config = dict(
    activation='swiglu',
    moe_layers=[1, 2, 3, 4, 5, 6, 7, 8, 9, 10, 11],
    balance_loss=0.0176,
    optimizer='cautious_adamw',
    batch_tokens=65536,
)
Below are experts of layer 4 (counted from 0) of a mixture-of-experts language model. Rows are named router (the router's row for the expert), gate (a neuron's input weights, with its number), up (a neuron's input weights, with its number) and show model dimensions 0-95. Each number is 128 + 24 x the weight over its row's rms, rounded and kept within 0 to 255. Numbers have three digits each.
After each expert's rows: "gets" lists some tokens that make up at least twice as much of what it gets as of all text; "comes after" lists some tokens at least twice as common just before its tokens as in all text. This comes from a sample of Wikipedia text that the model never trained on. Tokens count by the router's weight.

# expert 203
router:102117143143137111103062129140072147125111104128075117149137134176179107153124143066139098150143116084130138163120113107120126095131116125115151103143127124150172146104131101133132138174127132109142145143116140168125161146084107159154159137106111151108122102118102133136138117116135170103
gate0:156162139160135124134084139132139172084170109133147120092135161108130114147178143114125096126093149103160125140130154151168089095115129129138130144103126139147148117190134140151134114102128136119101147120121124157150154128131185153118090072075118117174115118103107123136106136105133134131
up0:125134175094126122155148144109113082138111128129134108125137072156111156168101124134097168123122153179113119139149113136113158158145106140113122097125119145106111114082102144079105156100130108164146092138138100086121120153149108087126141135168132123123173119174129144147141092134134123168
gate1:142164145084142168134096149107128098118148134136166135113141111110083155117088144110111139109117159128097127136156144118162120140148118179123127105125141105116145099113147147139104131130132109137181107140117094119123103146162120080066112158127122119114139158180118091116153129104098118187
up1:171123128086133113126147111127083161141120095112132076124123123105084138146183112131146154122121118129155116142113130127145129111129133112109135147117130137119131099097132147129147082158151089096145152116156127135149110121094162146133181117146175157157103136114157119106122078055101126154
gate2:140153147084124071144151148085102159106126108096129153129149137066123146152117121116135105128155144136141111143142155124123135141125138141108078096098149108129090115147123098135122140099174137106109139149164106138152067133118081098099117126166098104128100136171128120172133132095127130126
up2:127097124135171104116094198147137116099111097124090122137108125126131095141094119093141090175112129116103118121164133132093095164131131125119104128131078120129154141119119109136121151108142156157163173171159129139128104144102079133165129154130090138133134112128145175105118151097118129096
gate3:135094159118081104119136066104072157119174125116117157142126123102147129134085129138133155084125150112131126072153121137190120106142097152121131138123162153100100109193139135141134127066160149139124132108108133129123125145122114150141146140153119104141136172124148106139120137113114117122
up3:141145092141161112142134137140142129108105138122152123156132157161093127120125119104153151147139127160121123155070115111098162178137175131157162149145145125093106140139082152114111088148138112104188113126107117109177114140178172122106125156142102128128106135108150138127140135175158098133
gets: "1", "3", "0", "2", "6", "4"
comes after: " ", " |", "202", " (", "201", "–"

# expert 49
router:103132088125104075136125103113118127146128147124083113128109112147099190150119114109120094155161133182125162139143133116120162145116125104153163177144182116117124120120101146106185146121141136120123133110158158148105131100147115134181156125149125137113081125139104151098126163126123161119
gate2:145127075158147110129154134141138127143137110116153139161129136101084102152173107097112078115139145139136120160101152120158175106116155147100120126149156147148120138108082119129135161138139177110155157126134099137164126125157129084195157102098118105116123139155133115126154154111102150159
up2:094101134107120114103110149126113122126137186134154118110143108111126140118106158123128139151157103115156124141152168082121134170083109092167155140111159112124153130122120163171138145074149126124117099112136141104072162109140101133116122187140156080148142112103113147127117106104127165114
gate3:090132102137108122118118093132131110133107132119119119161117115167142169104114123078128127156125147153135114096092117089105121145204096143107108128109152100107124123126116148111121049123146128122103132109130100135134096142151097109096089139129095132117113082145161093139159086137152146124
up3:127139112127148092148156110136093134129077149115118148180147108153106141092103116075104123132110169153100134126107134124094160140176103158135159137136162093165098162119112143129145094107157121114128133152138113144157115112159124132147089131158103122132089143137132116114136134165174182139
gate4:089126105080094089126106136116116094103138182141097108169119211111100123147086158119142096107164141166134100143128137093148139146121100119110158116143154134143154127098126102182127134134111105128124127095119107107131165152140135139158140158105110112117129158144147095147134126151122127122
up4:113121139131113083091119127143115103135140139114123117137106126093077127100139091128168169098170131129142131196115111136147148121090134135155126142161144124132131148116132144159151131129156122102078140139141155133099108121125132167134197104151135099118122139170149087110099113128081132172
gate5:142100124115114130158099099139089118141144117087100144156100142122105151137112108114181167139115104141102125133072125108090152140152086202143116141118127117093093129134095139147097135141087106127181103146114110153135146159128140110121128113136135108086130142103163121101139106133109132170
up5:164127105139131125130119103134134113130149122105062133127127113160070121169116080128105112157103106165098168099137112123127157179135142155122133166155180098139122148142087113111097145108115127126145129143120143147110144091171152136175121089149080114126142124135112143095131107131120142149
gets: ",", " C", " T", " R", "g", "ag"
comes after: ".", " the", " of", " and", ".\n\n", " s"

# expert 226
router:130123151146130103111137118134109123140158131144103093146100072140098124134151123111181162164138088138146150117134112138110127136092127122175122153166116109138116120114117075122126157117136173120117170156119156136091141097107111147109131132116154167112127095114098184127127178153133187123
gate0:131063129131118117075114135104131116134126134148124143102137135132138149130121161147129134145097121094110067123093130121148099117133124121120138109121115118164135193164085144133132090090093088110114138140106129096114169126143116101124108115107093136140091126138130123145167166077148131072
up0:131127105131111094074106139116131138127140120122129137108133147151129140122167218159105113153129097108124116148120137102155087143111118135112094137150145108166111130142099114147146106100090125104088134151126144151119143096137108135118110120088144117140116114133081156161126164087188112088
gate1:149171129138128086146118129127113134110118127142113121137152111138126142120076145111113144032149150161119129140161088101151147128099137105166139142105117143122146110090151153140136126097174141137139104140156097135136143133139088151183107099153138107131129147146124160150155161157093141159
up1:133132142119151078161121128142117137120161154105122163140113131143136118154106166137157160086135159166106142155106099078150105165086147124107141159134118157133104138070141117138160107099168123085128110136108084136134127097093117130108128156121137096144098146125140118168124151153153162157
gate2:139137108146180118137118150108143096139130141108109160134129118117130083132145129093128143127161103131168102135096120093099097141120138129129118087136105103150122107083159133132149144196138110068127164157142127152188123159166111138138109158140090130131089131181133131149128124123142119155
up2:151159152138134090125141130132126133086133140188119158161110137132103105108106145080139110149125150134132123165151122145113075125140156135141101135135123121137159134125123128108132097150115079141146152136163114147135099151177146135072143144103119143130100104203147128093120083114169122121
gate3:148137116146085124088141130150107135149151125130111058134133121137127148083149149153180096119137095139119129142114079167106128157092150138101110093112134125141147124125104125108089174155109171124161162110133099114106129125110108112111154151076107131172111118100107130118119173106130129144
up3:127105150144154129130109162123176112132134153145133111131124091140107121163150140189126146124117141131167144164118129133151097148145100102172137110168119129107142191144144093135115059133140127119133115100127144074110138170149157119122112112119134114133123132081098165140127121188132145139
gets: " ", " the", " P", " H", " T", " New"
comes after: " |", " the", " of", " in", "–", " August"

# expert 51
router:102096126145148145098107094156144099128157161098101105165101131111155159138121140074145145171130104139146144134147141171135166127117171109123139159159126111132136140176135118113135146141125144122105150128115135158095150127125106159150177124127148172107119107095110155085118186160118155146
gate0:149103138122144129134097131152146163183157105142102156175156125174123195129118134129127113144110135129121140115121119177160141092171151126133139111139146150107135145140160084121130173134102147112122109131113150118144092128146100109149120116137099171126092083106120152110099119149138137190
up0:148134111123146124099124133110136147134083147134140116110107146141121099132105118123144088123105097135109102163150118124151149146100145157091127166181140121099122090118115145105099170112101155079160109099116105149150106088150103082079150129139101150142113162108144086072120126102142129126
gate1:124119101104128117108141131145090140117125098148138163109173092114122132086122108126115106112105126123141130072135141144133153123081142133145101153128094109143134120130158139143098085139118127150142162128138053105112134125130142125132087108091126130129162127199148082114144136093118118068
up1:122123097099104184127080111157132111130121129114124120103086152151154122135131095104171145109164085104113154141177132113156107148093130126152125125131153140131153083176110127169092112106127133161126114167142133146120104121081129156132142110130128095089110121152094126162117125138119181130
gate2:122112122137145140132147129121146111133146134158107109178174136120162113120124121122067167141160121111092145137095132126137147124136172103085167109137108184163166158168145115130147104131122128102138120132108138091103210133097144128122166142136106118129139102155174131137125144141116121143
up2:118072119106121146128141123158107111136151124192096101154170136130127098141091119110102133171122097141140158175126142153131141100146131129111122121128106136127186135139139117130117104174157141146104120114088146135084201120142145123141169141138100131107128076132142154119115148152120113146
gate3:145113126134153117134150163093150136107121167127123121124123112154189142135133125143099139115145137120066071139123114115147155099176142147113142143096126124104111146123114116144136074129144098108131185132127125129134125123147095091138128091138076074103137145174106143141152111104103096156
up3:121144169090193150076133108122147150103119115093120100139134131164136067143133136147141115156150117096076099131132132119160140171149122142131170117106126136162092128129147125155155129144139118104154158146151109141143121116134115100117087138145124103132152131153159134137107064150108110093
gets: " S", " C", " K", " T", "K", " d"
comes after: " (", " \"", " of", " the", " in", " F"

# expert 78
router:123143125101106109106113137119108133153153144098149123112092145101113142123127085118143149112159125124117164112100152143147113139113103122106140162108149134059143153161110135100151071105138093152157134092141146106140180114105142162127135159172109151150110154102088098146135092161151139152
gate0:136138134123146120098097109121180144168107120089150128146114168139076114136120115155149118118157159105149120070114115126133118112127110137105114143103116117072124118149140102127164108175139091127135142103159115118159133102101108090116131177132118157157088132085098097117147089111156133145
up0:147109119166099164144140095123104124114126150153085109131128136122138141123143148141123160152095084129113119156141130154119137141126124122138156092163101168181132081078121127138108136112126165120140123150106129158116126165144147165170104119109181110103194137149179146147116151136107116122
gate1:121131099154164103122124089138111140137171152116101131103133128098113151127083116126142139143157135114130131102093112142127119118155094124085126150102141091096141074130155138128131099085141105176137110130128103120124145101188115182177113082158138108132146153105128120166161100154128130119
up1:125141136149124101133116114131076134124160155117102131110146152109118123127113134124137126120155138121110120109087137158101112119146117147087118189095139087095135090104136110120113087100157111176131124127132088102137137108186128157174134086151154105128164154109129102175158091134153100127
gate2:123152114172089148165097138136121133125128110110098157089126176147165136141107148110135121141133164090112158166138139132132133134161146075096129134146118146144113069149127144144109129142145119178112103062114113106170145124115157147139118155147138120138149141131181111152122089105144133105
up2:138101155110129148101119117148098142099109136082124148173109125156094113151151144139141128155089130085147081115119104143109062128140124156154108096118119102122110157114113120147128128145109127100148136145121102145086106106126109103159155101080087160147099092118122150104130184107115113141
gate3:150123152114160140097132142112163135122150141150164133152110099122129087118131131115159091110111145123151126146092129103148105150091136142125141138180083202119164153141150105134160136162094129137153173118126167125163128132156122113112149127079128142148077122104095105130103125161146131103
up3:111069148149094102130106107071163099150098156134123105116133163121120170123162158116141163109145111105086103126122124105143156108175112078125133104111125141130117105073133152142116141163117148134167115111145119131129076089107118090163126141134137118099159138123136127130117141118088121139
gets: " ", " the", "en", " J", " con", " The"
comes after: "|", " |", ",", " the", " August", " January"

# expert 218
router:126086144142151112100142128174101121066126111117127132131119105171181076096132133114162141117104103089163149100142133136121121154140134133140125177114153142149173134127114114125149115135142132102101143100087162118112121087119123114155099182102114135143093156110107156139137166121097122116
gate0:179158133153122081119139091150136173085160137138142095167109118122126133110096116140113127133180111121115128095132122104150106163115106127085109134077082122155126129120148123141125127148081125149116148134115141150131141110116141080115142175146167113153154168130136132119098104122161089098
up0:137134111133130095107161124151151153085115134154118126129143108153165100106091103128124137139168072117139101103172138115149098154137103122114108166087125149110171094136110135119133104100109126174123157101127141064178118099129114145149111111129116090133122113130092132168106143156147117097
gate1:154123172171166174127089136082116148143156125132166101112143117168100113163127088114133122136129178148143118093157141189116128121135128125088164110165099135153140118130166087163109107134135135126097136115148097126152140126171167122113147117155138142150102132119119116112095110122111112128
up1:159140154161150178117101115095150144155159107137145096130084114140105099123139092113148109153110136137124139091163100115126121145140126128102124153188107153156140116121131093203135101110149116124109140099117115124122135105114162121113154120136133150118110097102075159142115133136093116071
gate2:150148136106128112056175151122162138150093112095152087130127114132141154104078106117150145141175129111150112095125075095117097095149140119123124108108133115148114077139111085115138136113113088139157154099115135135122125138124094114130148129151095122094148119152144117160092093123109122101
up2:114094106157113182165096135119125102140164153156157162145139104147110120173167117105120104187081146141117172143106170150103133124117150117115160098185121162129120149097137144131124131122109139134119111126137117137164115134120150169079165131128144120148129098136112143120162127144163135142
gate3:114100144119130151106129155089122152094129088119136085073162111106150093149154148136166100085112118114139148109121093113174066119133123121118108118170175126132121103158141131115177093118134100121104120117135143152109151107100124154120098130100135143160132091099100146140118108150135123096
up3:129103123106149153108133144100106126108118102112123104108186126095148093140145131145149113089099102103136135088117108145185066124135111148139120142151157111168089104173144150096182082119149108151100140127129153156120143121105118160110101139140134139178103098119134137139114137130109119105
gets: " ", "in", "en", " m", "==", "==="
comes after: " |", "|", ".\n\n", "202", ";", "201"

# expert 48
router:095128125142106081109121111198110131092113131124106071148135151166093148075101111142120145147168123155117105105129146073134147139145178102130146122163142097117107102109163126158125134133139110124104143154127094138159106105137121105145169130149143139139115117146120144105118133159113175113
gate0:149157124112140111117154091160139130113109140129123098165108171124114192135089120145128111119140146112127082146131103091157165134163154128127102121134140118132111163143120107161128127146153126103069096141146072089109092111137090104100170129109174118152125139135134132129095140148138139090
up0:133187118116123087128161126155135127141121139132146119130129153112107186155112147144104135123103157130129084153137151146088154131171092088116081111147174129145144162116124107129131103144129170119107121109143065090137118125125101131086159098114139103160141131132159121143142157143132143082
gate1:146156135163101144120125099124110154115113116127098142107117102133111163174102108095139157127171120121124157058140141126118104115102164137107132136111142170101100099076118120128113142111144149108158098158147159134117085117153133102161144149133163107111093111136153128084109105127112073134
up1:087094122128153089144145109099149114115157135161166133128157130118162096120150151164107095130099141113162108143125123143153119146167104098127109147140120106153148144160143097143133110142111104136101151119099121076123173154122148165085114129151119123141157153134110179158124157171153167101
gate2:086133111098129119120121138127163167108129125154146136088171162137143158153099107143152123085094152121117115157111159175142115093145136109132143165128114136138138133098149097130122094118099081127132105096096098050150153142149131169148114137091137096112118138127128111112119116126096132165
up2:132121156136148103156151120119134146123109133173094130150146138134142138111091086131118122146094127111125148114153153127091148126146177148143115116130088109120116133123135105132183141095132131126098163124143120098135079149170161119162101191086162119127111170190128146123099140122099150114
gate3:117123118180112150096153131127108155108113157159145131121131118182106119154125144141148135122116103114164116116102189144141120116117124149093141143105131140114134176088122138138158147075141118128131144142116100105094173143114155127147050141138125169171115101136139107106127162110085126135
up3:085070114115131144162151152102141146117142163179092120166094131085106163115109112142184144145147122128088173148130130110155152115129137111131107106150112127117121153134094126131110141127140160121100156124155123114147131089127127148131126124122159098139104100149152126095135097176128128064
gets: "g", " H", " on", "w", "W", "l"
comes after: " B", " b", " the", " K", " H", " w"

# expert 94
router:114141143145120126156135155122160161135083122157118135085105101124102125088125126150164120124110113099132078073108136138121079106189134141130136086106095079133163144139126118114088129155111117168174109083139117119142101106117164108137132114099089103130154108135139122155143118115130123122
gate0:083114137128103151135095106140156136170128162164116121152111160112108105155107083101122124099139133120146148119122140154111132119106153157128149137164157114122124153126116092120112165147131125153060114138151149163143109102108126086178155166140133112127101129169147142129140069148103163154
up0:108153133115138131144109126146137128189126102172129133139139124114137156086119160124152064082132100105082108116148129114087111123101133147124130148102136124116153144210154113108135125118105125124113162124100133126130129115161092098117137148164125082142132123118163116126140121172136090173
gate1:151141139112165131127167147161166132145118114157108126138154163073108144133156130147122110104136126092140131163171122122083116149163144148091152146145113101117125145127120119126128136087111120115155132154177127116137119136187139139099119160124152099109192143144190142129107124105162146154
up1:127134136197087112124077113069111095101117135102165135105097069135115131142076125104105109180126112139150108113096150141126133109118119118157117108143133160132123101126144144127123134135130142129103158117098127183108141119105117124123108132149171134106094142110087108126142114154079130118
gate2:088117143166143140143156138156160110107115112112104121166133139140135162098152126157155116170134111084134112105134135114119086166181114123183155118151110132133145066121129141152095100112146128103140130114104101134165139107108130163061150094118078127150133116132116109129137127127109138111
up2:111138180164132118141156074120154136115088112106133132142137155181166154125088136155153181111147154111135153130117123112147121113140138140103113148153118138096126126107144122122113136147103140138114118082119096104165132126077169152096095144143121140092166141102120100160147134129168167103
gate3:107138110140094099151128092139152155122129126159117125088111120124135151106149122154167108117116130126164128116133168107142133102151140078142160108131123100147113137151087129130119132163090146140149106103082142068121120068096098129175128080099111088109122127110114141145104158109159149102
up3:148138122123145106144140137132096123180077108122116126135123124160116137196135141123105134106151155145109154126149166149169166129101161158127095117141124131145090122160106111097138137172145124152131143154159089149121139145075120117116103122158149149173113121140096139135123081119068112127
gets: " and", "-", " or", ";", "\n", " /"
comes after: "\n", ",", ")\n", "″W", ")", "s"

# expert 157
router:116100131162146149073126150162118122112149150144086107125115144164177088105104159115120137137086100067101118128160086136112080130129127127122112144127127122154145129142136140135157124150138153158084151155118150093108132133171112157136085128095115126150148132130091145107110171144150157121
gate0:102091097140143146091130117136115138103130135119114194182140116126130089139119136105139153153123107134105120075153075114125100140154143110124144168158133148113129176151119117097151084136143163139132151150094129092102129126117177109122129143128085129105131122135124110111086165111113086103
up0:150135148099112136113125199106112147078124121114137111130103097116082145100128131142103144098100121155084091162153128094131182149154166104116134132152121150162098101137160132140111130121172141138151124156140156117138130151132175123068126117128136074111108144122097131116131125125135103114
gate1:107162073068099100122105110130105133102126130118142151142128177112153150098092141124133119127114133167126134115084075195130142160148133136132140139098135116138089150140145120120099127161156114127132142104139093103085123108119151105119140121086146123156155130156126150142116125091168152159
up1:113071124140119113104100139162108111085170154124135142126134177110164118105077151131122152137118118102109142109116065160124104134130097117131115138128147136124101138155116161108086121128099101140104131109102126089119136086140134121086106105151131105110164083110078167122148144136149142108
gate2:083095162109123142123124148143156103164097118128143143108127143132135106191146123101132119138149103162085110120118133160125133094137159146107149114169077130121114125145101140143160114114126106097103132164144179139128152104133098136123091171086169121103099152135118128119127175114139108083
up2:142151125105122146154112117126114146142174107123148162124094078117133129102091145151141157113149161116185146105139146076177125144112080131114115136130153153135150118118146164129128131150122133162131113090132132117133168094135173142155166101176077104157151107126142143122129095141111143153
gate3:153084139111153181116125110121135135138116147154154103094129134148134124111127119165144118133083124097135130114125128107139130117140150181090094113112147139143147107123175142124155133143176085139079137143163128132159146171146111059141113144130073111104115142109134150125138123092101098159
up3:108162136129149119179123109142112091105149109087100175128105085111114128126144164109180113134131161181103109145122140164110128139129098120188136130178118102115096132135087098115098131100097166100152098096128129130101123109079126131144127097130112134151108146138144133132110114144138137108
gets: "0", "\"", "\n\n", " km", " |\n", ")"
comes after: " |", " ", "|", " ·", "\n\n", " United"

# expert 118
router:126119098113119093119141142121169110155158136135164145124126132105100143112091136157141140144137082167133139095105148135117112102145081108092124092084092144120137144160143151112125125123090105140084061152141102154148164113149107132141118110146120147181152133126101118128161135176112162131
gate0:147115099118118155117158120137127154109161095131107161148119128145113145096116186140158137118093146077088140098114086143143124080094148131147151138116122161148121147144112120155144125126137142131130169127110165181117144101104139114143089133103192111159118081143114127110095143103120103145
up0:160183141179150123106153070130109146161144082131124116139115092145134146122161147117165088134142145138125101121142125141138105146160140151100146139114137166128157135114152112111149124121100133156158135099136099105070119129083135149109125148138100160148087179107138116147112093111124093124
gate1:145162086109122098152144142114173096097148124111132128074118107130127118124095127126124088087110114176112155091102107108129142100097146107136119127158123138146141132129129128105082112102154127171099094112172080151142180153161097148144142110120130099143150132118103120115173121145138148152
up1:158131107171129129160162119083178090087143113133141132111102084130095122130108155126158085105142115131085150109121107113134156121099126097143150118122110172120121115138121114115128110122132120154143078110187121146125117149081128159137137110122136124180146121109170134132168116152178111128
gate2:152148092107102120117126088064123141149114123189136163129162141149121155143126129127132130144129103108103135072160089131134144108151120143082143145088114131078170159139115117166144112132152087144145110122113122113120125158082140135159124157153154130130173126117135141109097142086123130150
up2:159147145116106166134112112075144109111134104106179145104134115123145164168141147130139144147120084143115134097165105118115120163163140142070141121064081119117122125134097138146140129124128093099105097142134145128121174104162100107163114114119131136149179125115104157131135147114104153109
gate3:121145141091123157114122149127126137127106111149077134097100128134139173126108159058106147123130110161093161120094083131110086157134111133133138110133148119099099107139112161118103158166135114159158123128099117168135147146140150074108126144136081153088117081114122128110142121120115143164
up3:109152148132146115117149093107110103159126107146103106105098124109113165088164100127122147144138126174152158098075145124133142152088162161130140155150131131145142152137133086106149126113145161136133143163110137142071135145146164148149113122117177168145136138184108097136150128131096156156
gets: ".", "p", "ub", "in", "on", "un"
comes after: " S", "S", " (", " s", " R", "-S"

# expert 89
router:147104166121099091082131120151120143132166143163104109138078134117160106112126123151153119161101074138112135124138109163177101135096122119154153113148120127156111123189137111120131097073114134107065101122101144112140126122124130103158153131123151133122107101102115162140122132143151108093
gate0:132108167103166156120131109091136159117166111105129171095135106094139139151101132130126093124113155089157155090159147161147097124135114160084123114156143112132096129138125105137112116135145103132108181161137131124099157116125157112141135143155126171115099053123123122109163133149142097106
up0:129097114123119135117124109156158098157134171126088133174132158144131092129126153116128157113098074169083116122145141167111110152115123114124150173136130150143135163125141149148149128157114115112087099141064165135135164145146123165158168138108125109107135122112118163079105125118121130166
gate1:149130129152126145115146150163120111148076187145127122115173124153137176088131139142121121070153134106148116146122157140103154150158138145110160179084104121174140153093120135144150144139121138096107151176113111116106104144160145096120115111140084122117133130110081139126131124088132130143
up1:104138103144164111111125109111135130130097135129102083164138123135125145174154094164140137090117122165147117167129097156124193134160108117126126117143124118113136123162113151109121125145116120170096142109138104125155131166188158112118130104133111158155130155111138144119139184095061145121
gate2:120115143123119145119155123109132087135124122163134165098135164138117122164129126201113162134085114162088157131136133130193143148101140116111160133133123116161091159130155156158133141124125104122131098137129135083096134140152121175181086117162125121131151143136156125086100129104130134152
up2:112126141123101152136162131102116104131174106151154142178102143103092092155112135155120136129142153163142134113155177113164115121094108109141178154169126154136114169126138172136142112127153101126110160146165102120097123117124153178152119162130158163095153138170153103122114140120138130113
gate3:118101123114114102122086099111186138115161110084141166125094146128147084115105151163134160104104115132086140114116140162149113139118125103167153079111102128111096152116158144153090136115104156147135117086117115132132145169166122123082139074127145111124139160094119135117146132143118118102
up3:120151134120135104176121091113100126159152090170138120154146155091145126133144107108113151101161115173125154142141155146125157123137141134142113097089131105138131110154079104102141181123141111101118143155117128128163079161111148092140110158163143139182135146135155101142113138131162086146
gets: " a", " an", "th", ".", " her", " the"
comes after: " |", "|", " (", " is", "1", "2"

# expert 121
router:116146105147115126112140148099158115180152094126145138104147097090127130123128103146135135122097120167087128130132133153122142167102077107124132150088089156111150113180081136098157105113082122172120069142130119161117156149143132131096136084159127133143146132142108154108146125157124106123
gate0:151169113118134108116144121105140150126117122091145117148125143113078118102151161119127070093108155135099054129099142172137085145119092190110111131130118134139160106153103143125124084119147138152154132122150132128098120151159115137110133089122133142138126127101143110129148140081174093118
up0:182189108129130123098148146089122159164129133106114115111103140108126100117134154123099080109108120134090083133126111169120117161118084166133122125124141140136134109149102153132143099113152159137138127145145155127086140121160115151109162087151163142152120117130131111098110144091180083117
gate1:119127080090129148124134105164130103175131098151125130114139107145147121145099128129125112157126087132138118103105151096131126136131134161124128123079135135110117131151124109101215118105124084124100182140146147129152115136153104100131185172095139154168112110159103111143127137114137152161
up1:118180142121155132122145124149193099141163160147153129110122097138116103168178128163106096128117127122128109109163189154119172172124142131098115114095136127116137123123127110098150144110090141109093140117117153107145124163154094127074144136129142143124120119159091112105121143155142108095
gate2:123129115162127132124176136135137144159165153107148109105134116105151092103142122130119131141079147129125130153099150139125114150153096120137135113059113149140141085166156122102132118145078135075089112145145151170149146144159152104129165079141104112130143178102105134142127129120154136162
up2:106139119142134116112135098083167114129100138100119147133121139096168122117145149126114113133123124157150129163118123109095108128113095163128114144081189111100164116090163123132137094192109133095108133117139121163097121137113127141177087173130113123120102106090119105162144131092144155156
gate3:130147122085126165118114129107098112160148126127139168127175126084136137110140146114061112149114122154118178107159181158134135134117100116115111144106111132095128106118070116084095091109090136132137091102136126153098124131126158134093088151130113151118144129136098147106138109122087110122
up3:056134179088165145124151107150112099113143099161125172121183120141140141154114175106088116143140127117131135105175183141112137112089114144115118078117111117134158113140094154099171080147123144126082150122118100155116119128117151135134127125129141134140138129141118133113124137130120143152
gets: "d", "t", "ol", "er", "ad", "at"
comes after: " (", "P", " P", "E", " C", "C"

# expert 52
router:130134142095120200175165097171116111099132151100109170118144146139150131137147141104122177125158167132115145100112126164085137095163105153112083095138153133120143120135116117138112123136174096094086136094119115141136159149123137150122139123124098181128111153158111117113132136131130139153
gate0:117058144132169142134125126132133132081114132095126088137136129118120116101092084104130109126105161126121094111125110145103172122121103160121128134134140100160127143203113096098128143114102118158080090108105102132121143110120149148105140072100116140150118140099113123097167130135112122160
up0:091113178103079150146123126135127124145144115156163186151126163157159077161093145136118144126161160097155136147092104118146158113135142124143187128122137156123138101121135115138116159129113119151146193109145131122113130127125113096144098152092138133130126119126160137166112088142132114170
gate1:136104120124142154114146140128127106159104099165176113140104154140155099140093113075100151149134126137120162111145149100123116113169137175137156129098145150126156104132065121084152122137112126077116140125133117133157086119113181120118114164135083152123144115096136100083146123129151118133
up1:098156123168092130122119103137107090124129167141128113102179152119144149141155136125162118071158148131090154116097130131101158106154140110099134119096094128109137120114168159131139097111108107123101073105117158143154121163109121147126108143096159153145141120180151130106113116094152137164
gate2:119139172125122177115151109124158101139128102128121166136170116164150071101112152151102143138136141117111124145136145148117103133106112131143147127140110142137143140200131102121136115145164154124118114139094160056112137182116175149117130121128102158180137110134125131166118137145137165118
up2:101121146157090139115129146104115148165124112140147161098108132160112120170135124126137146144126164085131140167094110056153120071125136101100124170167140133110117151111156130148144114109130107162134136123110147135112127154091105103147135128082141133067110126113134152167116169162122131121
gate3:103154126095115153127133095148141151124094126166113124140105108174129120156133179117138153161129083077179113100127105109140115130099155138151128090122112127125156145134135163138192180117130093145125098178117151099153149109132103126129101145122148156118135123110107129074136135102149122126
up3:128156149174120122110125144095113130164118125156138125172126149136073132124142077095110061160184119159081095096138132139123131115132125140115128125120124157139082104132123111122139097162084183087142141147142123134096089144125141129129163109114107115144119117149094128118116152123140101145
gets: ".\n\n", " he", ",", " He", ".", " she"
comes after: ".", ",", ".\n\n", " |\n", " career", " He"

# expert 87
router:112146115161143138132126125106099147130098115129128117139099139122126123150129077183152123127134111148124127114082127146150138106104122107153142153115179121155118169187081082112116148103095157156144117108122138149085134116123128149147125088136103076123118139089127146186094103154147136151
gate0:116159121154124111134120083080134129099105120142138102153144111075133121109128125136121109080152119186084159073127145141153161154115119123164122143100157109123120126161107140117113127112124117135149112114134118167155118111076084134138116114135124102145125129101090105141116157153125057151
up0:102126133136105120139124131086107141123139110141145124163144101110081113153130140137103121117180133176144142099069145138176161123143144102132139121108169147136155157138134130139092135089134112181092083113116152125171139113097081141163137116146100063139146137129113134113130114149141128141
gate1:101109093133143097096098138099136120109111117158096137090152106082088124117100123144147117095129082109116109138123167143099116131143107148123156089125078146129164130122134131138081111117115140143140163145162138139135106121143183102077103120131128108161120144137101109125132084082110158096
up1:119123129197119117077115132132136114098091135119106130129128122111144137105089111113155115137131082086125115116141126133105135160202097143128132114150132125113129093147105132120114133136109127137196148124171110152137136112146097185102075101143089129140117133130095141130119148119104158092
gate2:102096117147138110106129121153164108147141171170155107149121163137149095138100119159153163150107106129096090128127129159136101123093109121140091122138150114118143163144136178152092125083095142086134076148122132117104112137133136115118130105136163088061169123109141122143116156136109121124
up2:130124144161097175118126120110118116108156107125120123121170132104133085126115111123129105108129152075145087120097121110136142110153106132105151102100105127120107070123143128133132114114150089157166165111160146135097159161081138142089121149144139131164117083132171118126132142091080116171
gate3:113145112143172067119128110130110158122127101154109121137144132141121121171155092190102119144063144120160152147095085126138128149108149130153161148132103135140093156108103109089109145129101147146123143125154128115115119114116115080090121093146122103147138103126137115156134120184159154140
up3:102113138134142121107146129150140127079100136130157094089142107142126097098124170134157143112125126099115093104145139099163105147199102137122143086117107141130177137119138175175121127126091103118132124133153139118143155115112112121130119149122137093126168140126057132135140173111112173129
gets: " and", " |", " or", " |\n", " but", " as"
comes after: ",", "0", "1", "2", "3", "4"